Weights of a small mixture-of-experts language model, trained from scratch on English Wikipedia.
Experts: 16 experts in each of 13 layers, 352 GeGLU neurons an expert, 1 pick a token, a softmax router.
Below are experts of layer 7 (counted from 0) of a mixture-of-experts language model. Rows are named router (the router's row for the expert), gate (a neuron's input weights, with its number), up (a neuron's input weights, with its number), down (a neuron's output weights, with its number) and show model dimensions 0-255. Each number is 128 + 24 x the weight over its row's rms, rounded and kept within 0 to 255.
Before each expert's rows: a language model's description of what the expert responds to. This comes from a sample of Wikipedia text that the model never trained on.

# expert 6
What it handles: Nationality and proper nouns
router [ 89 114 112 141 135 112 100 112 122 153 143 110 133 143 161 131 111 113  92 107 128 129 117 111 172 124 144 133 118 100  97 129 137 118 155 118 110 121 133 167 107 131 128 119 135 136  55 139 146 159 160  94  95 116 141 173 188 114 122 173 154 119 111 124 123 139  93 132 149 147 110 140  78 140 121 161 109 100 122 111 128  82  98 119 110 125 152 105 168 149 133 128 146 140 101 186 104  90 111 158 121  72 139 124 126 102 123 111 146 110 145 156 101 124  84 127 165 130 112 136 132 167 123 136 154 121 100 141 139 117 116 155 144 146 139 156 117 105  95  61 160 135  93 127 130 144 108 137  96 161 137 130  98 159 124 108 105 126  95 147 127 100 184 106 127 130 123 139 117 155 142  68 101 132 135 125  91  74 116 138 144 115 117 140 133 142 157 103 149 172 131 141 180 111 138 145 162 145 187 109 129 142 168  90 100 156  89 138 101 127 119 115 127 127  95 110 111  72  95 137 111 166 154 140 120 141  87 110 144 124 139 147  97 146 131 116 150 145 120 128 130 131  99 153 156 154 142 109 104 154 145 121  82 116 126 106]
gate4 [172 130 136 112 126 134 172 109 124 103 103  54 100 131  90 158 131 141 123 102 102 117 122 122 153 123 112 112  94 134 121  92 112 111 136 195 155  82 115 105 176 115 128 133  70 148 169 101 156 150 125  75 142 157 123 120  65 139 139 130 167  69 165 129 111 139 124 137  84 125 147 158 124 143 116  81 127 118 125  98 145 144 126 120 112 134  96 146 106 101 155 107 125 148 120 119  97 148 107 114 140 149 128 131 129 129 167 134 152 123  79 116 117 107 138 159 106 148 113 108 124 111 131 119 146 117 112 128 142 148  80 120 125 151 132 141 116 131 117 119 112 131 166 150 104 147 154  91 157 116 124 132  97 110 106  96 107 101 145 131 103 146 155 162  92 104 130 106 134 106 137 154 141 164 109 139 120 123 104 142  90 144 112 144 138 135 180  95 152 109 115  93 144 110 126 157 122 109 123  98 123  83 165 167 108 151 173 140 121  88 176  79 133 162 102 186 127 134 113 138 100  94 131 137 128 121 111 116 135 141 122 139 149 126 126 165 130  97 129 115 183 138 107 134 123 107 128 166 135  94 145 119 141 117 112 172]
up4 [152 122 170 112 163 152 161 133 141  89  92 100 126 136  90 139 172 117 124 119  75 135  96 116 180 128  69 112 108 124 124 128 139  97 105 173 140 134  85 141 160 131 112 118  95 165  96  93 149 133 136 112 126 148 106 139 111 128 125 138 159  79 153 110 151 136 162 128 115 141 125 150  90 117 140 118 138 117 141  86 159 132 147 116 117  93 130 149 135 122 120 130 155 158 100 115 109 115 117 115 184 111 112 116 162 100 158 121 161 111 115 102 104 131 138 167 158 148 121 141 125 120 112 141 159 122 146 150 133 125  83 123 142 153 169 182 120 112 139 103 124 141 157 137  90 173 139 111 174 130 145 116 102 111 113  59  85 145 150 122 115 145 135 152  94 138 131 129 150 146 131 141 151 169 136 148 101 114  98 154 110 104 119 154 128 145 166 108 150  91  83  93 126 120 124 127  92 111 150 102 117  66 178 121  89 143 121 122 102 133 124  95 169 171 116 140 113 150  96 115  91 120 152 146 142 147 125 112 150 135 139 122 125 157 142 154 128 128 144 161 118 142 109 118 122  98 134 136 154  91 152  87 115 107 163 163]
down4 [160 112 154 129 159 153  98 107 118 110 135  94 129 160  97 119 145 118 197 103 125 103 124 113 139 115 166 109 125 151 114 115 150 125 102 130  81 104 103 155 125 107 144 119 104 112 119 102 155 115 149 196 147 121 176 153 110 152 102 115 119 126 131 128 191 109 136 125 113 130  99 102 116 118 129 153 129 121 159 137 117 110  96 101 140 132 155 121 170 153  88   0 100 148 123 142  96 159 126 114 151 140 134 128 152  81 127 117 178 143 107 134 127 110 128 106 157 149 124 120 125 137 128 158 119 101 138 112 125 105 142 138 139 137 125 108 156 108 145 108 157 148 127 138 132 106 139 126 146 128 128 125 170 128 103  97 148  98 128 115 140 133 106 153 148 117 131 135 134 145 122 131 139 115 121 135 124 116 107 239 118  96 189 127 133 144 114 120 151 138 112  95 137 156 135 120 134 118 111 131 127 115 115 148 110 128 171 109 135 105 121 105 105 144 150 112 134 111 129 130 137 142 233 146 128 143 117 117 107 131 128 132 111 114 112 127 106 122 126 142 126 128 123 126 151  88 138  94 134 144 141  99 123 118 156 150]

# expert 0
What it handles: Mid-name and number pieces
router [100 123 124 134 111 141  96  93 146 145 122 118 105 138 177 179 132  99  71 114 123 118 131 103 171 151 109  99 111  91 191 142 143 107 139  87 121 139 127 120 146 142  98 147 151 161 135 167 106 176 154 119 112  93 133 163 134 108 122 160 112  85 151 107 128  80 153 140 167 139 102 159 125 100 145  98 153 126 111 100 151 150 136 118 124 104 125 141 145 117 131 118 168 139  80 119 103 157 146 146  99 118 115 114 140 105 129  93 140 118 185 145 101 109 120 150 144 141 131 167 137 150 133 140 134 144  98 114 115 132 151 155 141 151 142 132 168 127 103 136 122 181 139 100 113 125 120  81  82 113 166 139  93 123 115 121 137 145 146 119 100 165 112  87 125 135 140 136 164 148 101 106 155 142 140 146 106 140  87 158 136 150 162 158 124 144 138 121 140 176 114 156 127 113 119  78  91  83 130 117 109 164 120 142 108 134 120 152 129 133 134 151  86 109 141 139  95 108  82 166 151 162 120 115 115 130  87  83 106 132 103 161 165 135 111 140  94 152 122 145 143 126 105 163 104 131 140 103 125 143 114 112 128 136 127  66]
gate4 [154 146 112 120 107 131  93 144 104 108 128 168 115 123 136 138 159 124 130 109 153 158 120  96 150 140 129 126 106 138 145 132  98 134  87 137 108 151 120 116 152 113 144  91  82 171 160 139  97 143 133 113 129 152  88 176 114 116 164 131 141 100 142 140 135  67 157 117 142 133 123 139 157 151 134 160 141 140 160 141 123 144 136 121 145 105 163 150 100 113 118 104 124 106 116 118 103 112 126 159 194 140  74 123  82 170 149  92 147 159 117  92 187 110  69  88 111 105 104 139  91 154 131 155 119  76 126 139 126 131 120 144 103  92 131 155 152 118 106 129  83 161 156 139 117 119 123 101 113 124 116 102 175 137 113 113 145  91 109 128 135 136  93 124 129 166 164 163  92 123 108 150 141 139  80 121 137 132 133 127 122  98 162 119 154 121 121 128 145 158 170 130 154 157 112 107 135 118  92 179 107 125 101 109 142 109 151 129  92 120 151 133 185 115  93 123  92 110 120 128 139 169 107 124 156 146 111 138 130 113 102 165 142 134 135  91 142 142 134  70 122 116 161 139 119 138 144 157 109 110 142  97 135 135 158  77]
up4 [ 90 103 111 134 175 111 149 107  95 111 133 101 141 114 139  87 106 132 121 145 142 126 120  99 114 125 148 175 102 117  93 132 183 152 184 138 118 110 134 124 136 161 129 159 135 110 132 117 142 114 120 156  67  98 154 117 161 106  84 120 107 153 137 108 104 178 121 139 117 117 118  98 105  97 144 149 164 155  83 102 118 148 126 105  91 116  99 123 120 111 156 118 109 113 113 171 140 142 122 119  93 117 171 108 178 110 109 159 113 126 133 148 115 148  79 103 125 108 135 133 104 134 136 137 155 110 153 122 116 123 162 125 117 164 129 110 111 112 154 123 101  94  87 115 121  95 115 130 125 116  99 157 103 100 167 124  98 122 101 108 153 126 106 129 144 132 118 116 104 141 116 141 149 131 164 118 124 138 114 124 166 155 104 128 114 152 122 140 115 133  92 134 114 161 153 128 122  79 193 120 130 120 154 175 101 198 107 113 108  99 135 127  78 142 154 133 155 164 130 120  84  93 157 117 156 135 135  88 155 136 107 164 123 138 136  89 121 112 121 159 111 129  86  96 110  96 147 140 172 126 102 151 129 114  69 118]
down4 [110 151 127 137 124 135 113  70 107 121 117 125 131 124 160 125 136 159  93 135 105 101 138 123 112 154  85  66 138 147 159 128 114 154 128 156 175 164 145 129 125  80 157 153 155 127 172 122 105 135  99  73 130 151 131 138 126 145 136 138 134  84 116 143  32 126  86 188 103 130 154 130  83 126 110 139 106 125 125 143 100 130 148 141 107 148 121 123 119 136  93 172  86 124 103 141 135 122 126 155 156 138 117 158 110 144 131 131 100 142 105 102 127 109 123 162  99 117 125 155 149 107 119  77 112 144 142 106 135 115 140 115 134 128 102 155 147 111 146 129 145 129 121 134 167 149 122 120 131  44 126 132 139 144 124 168 140 127 146 150 119 148 149  84 143 114 106 119 116 135  97 119 114 129 127  82 127 128 135  93 119 122 152 126 134 147 154 119 152 175  90 164 143 136 105 127 118 170 115 140 120 130 135 130 100 169 160 143 113 156 101 148 127 126 124 161 134  99 114 106 149 129  74 120 143 143  97 171 152 128 129 152 124 104 137 106 130 123 154 102 187 104 143 166 160 131  93 152  93  97 134  98 168 107 139 172]

# expert 3
What it handles: Mid-word consonant pieces
router [139 119 151 114 128 108 124 140  68  92 105 132 121 122 107 133 145 133 164 100 131 144 144 152 149 134  75 116 110 109  84 145 144 164 136 117 141 133 133 102 121  95 187 120  77 120 109 113 153 112 153 143 141 149 130  80 115 155 109 131 106 129 120 154 108 128 129 177 133 115 128 104 139  81 102 139 139 125  76 118 145 128 143 128 150 116  94 133  79 133  95 163 114 129 166 161 153 132 109 124 171 148 119 129 130 133 137 198  88 107 104 138 103 129 116 118 144  72 125 116 111 130 130 123 155 121 164 159 134 141 124 141 105 127  94 180 120 127 144 137 117 157 127 151 136 137  96 171 136 130 125 153 111 109 140 139 110 146 153 135 134 199 135 137 141 116 146 150 141 112 101 171 122 133 130 110 134 128 115 152 115 152 108 174 140 164 124 106 130 118 107 112  91 136 147 139 114 128 127 171 109  88 145 114 112 134 166  95 176 130 184 112 149 122 196 126 163 107 166 133 151 147 136 139 175 122 145  91 134 122  99  88 138 136 138 100 153 118 136 110 159 119 142  93  99 103 118 132 115  59 101 159 129  94 129 103]
gate3 [120 111 159 100 106 156 152  96 146 120 116 110  91  95 150 160  93 131 132 114 171 114  95 146 124  98 113 153 153 154 103 170 133 124 146 143 109 112 117 130 145 127 113 128 138 125 133 128 130  83 156 106  66 103 106 118 130 125  83 179 139 120 104  96 132 130  84 132 132 102 146 153  82 160 142 132 117 112 128 118 103 128 162 132 106 143 128 149 133 156 163  96 133 127  78  97 122 116 137 152 156 115 150 144 114 131 138 131 149 134 141 148 164 128 149 140 114 116 103 126 145 104 138 111 123 149  88 170 101 140 137  82 133 123 107 105 122  90 101  84 114  94 110 102 113 163 107 103 107 124 131 131 117 144 123 119 114 138 131 128 109 168 153 146 136 132 108  81 174  86 152 140 112  93 105 100 124 103 120 111  87 134 116 131 134 161 104 118 140 166 106 172 128 119 107 162 135 107 144 107 127 139  99 150  95 114  75 173 105 174  79 152 149 112 127  64  93 166 150 112 128 143 124 125 164  93  95 139 132 128 181 127 114 102 146 123 127 102 122 138 110 143 114 134 156 158 106 104  86 132 103  82  75 120 143 170]
up3 [123 175 140 124 100 157 138 156 147 108 138 121 151 118 112 116 153 110 102 108 107 129  91 109 125  83 147 136 141 133 166 138 114 144 109 142 114 143 140 105  67 106 129 177 111 137 109 147 161 158 175  97 100 145 161 132 142 125 114 127 159 150 155 107 142  85 111 143 130 134 130 189 112 143 116 119 122 110 173 127  93  79 147 131 116 110 144 137 150 103 162 120 151 145 156 126 111 139 138 147 116 134 153 141 135 114 124 148 186 115 153 149 102 102 129 138 139 160 118 119  99 125  99 114 141 166  88 135 145 143  95 119 157 135 121  85 115 145  97 142 115 120 140 130 131 182 119 139 110 131 166 141 137 133 140  93 155 142 102 138  97 130 107  66 137 127 108 106 117 107 176  91 103 116 123 130 131 118  83  68 108  84 117 142  88  97 144 133 167 151  96 137 145 103 132 117 130 141 131 121 102 144 100 152 104 104 125 180 141 116  78 137 127 134 140 135 147 111 113 108 134 132 112  72 129  74 164 168 134 120 142  84  86  98  81 111 100 132 100  94 153 132 128 145 142 120 168 134 149 134 100 106  94 108 121  95]
down3 [125 115 143 125  78 110 122 139 131 142 121 155 139 124 101 121 112 126 234 119 146 134 124 156 121 121  69 113 134 126 137 124  98  95 129 138 133 112 100 135 121 171 132 157 139 130 125 143 147 110 157 146 110 125 137 136 120 145  85 141  87 128 112 116  93 154 155 137 171 128 121 121 112 153 114 111 117 133 117 135 140 105 146 130 156 109 120 136 138 136 148   0 112 151 159 144 151 145 166 135 139 151 113 135 120 141 117  97 143 103 141  88 125 131 140 133 107 152 108 155 152 121 152 101 149 124 150 145 174 173 104 112 142 107 152 143 151 154 136  95 131 130 109 101 144 106 138 123 112  82 157 134 167 145 106 109  91 136 116 157 111 118 145 114 139 126 128 130 109 129 120 116 160 140 123 121 138 134 135 159  96 156 112 123  94  99 128 126 154 152 101 125 106 147 156  74 149 158 118 149  99 124 120 139  88 132 118 107 164 135  94 134 103 152 154  89 110 126 123 129 175 122 189 142 117 115  90 121 167  97 153 106 123 134 153 146  79 165 114 125 131 163 113 149 121 142 155 129 169 122 111  85 125 154 133 151]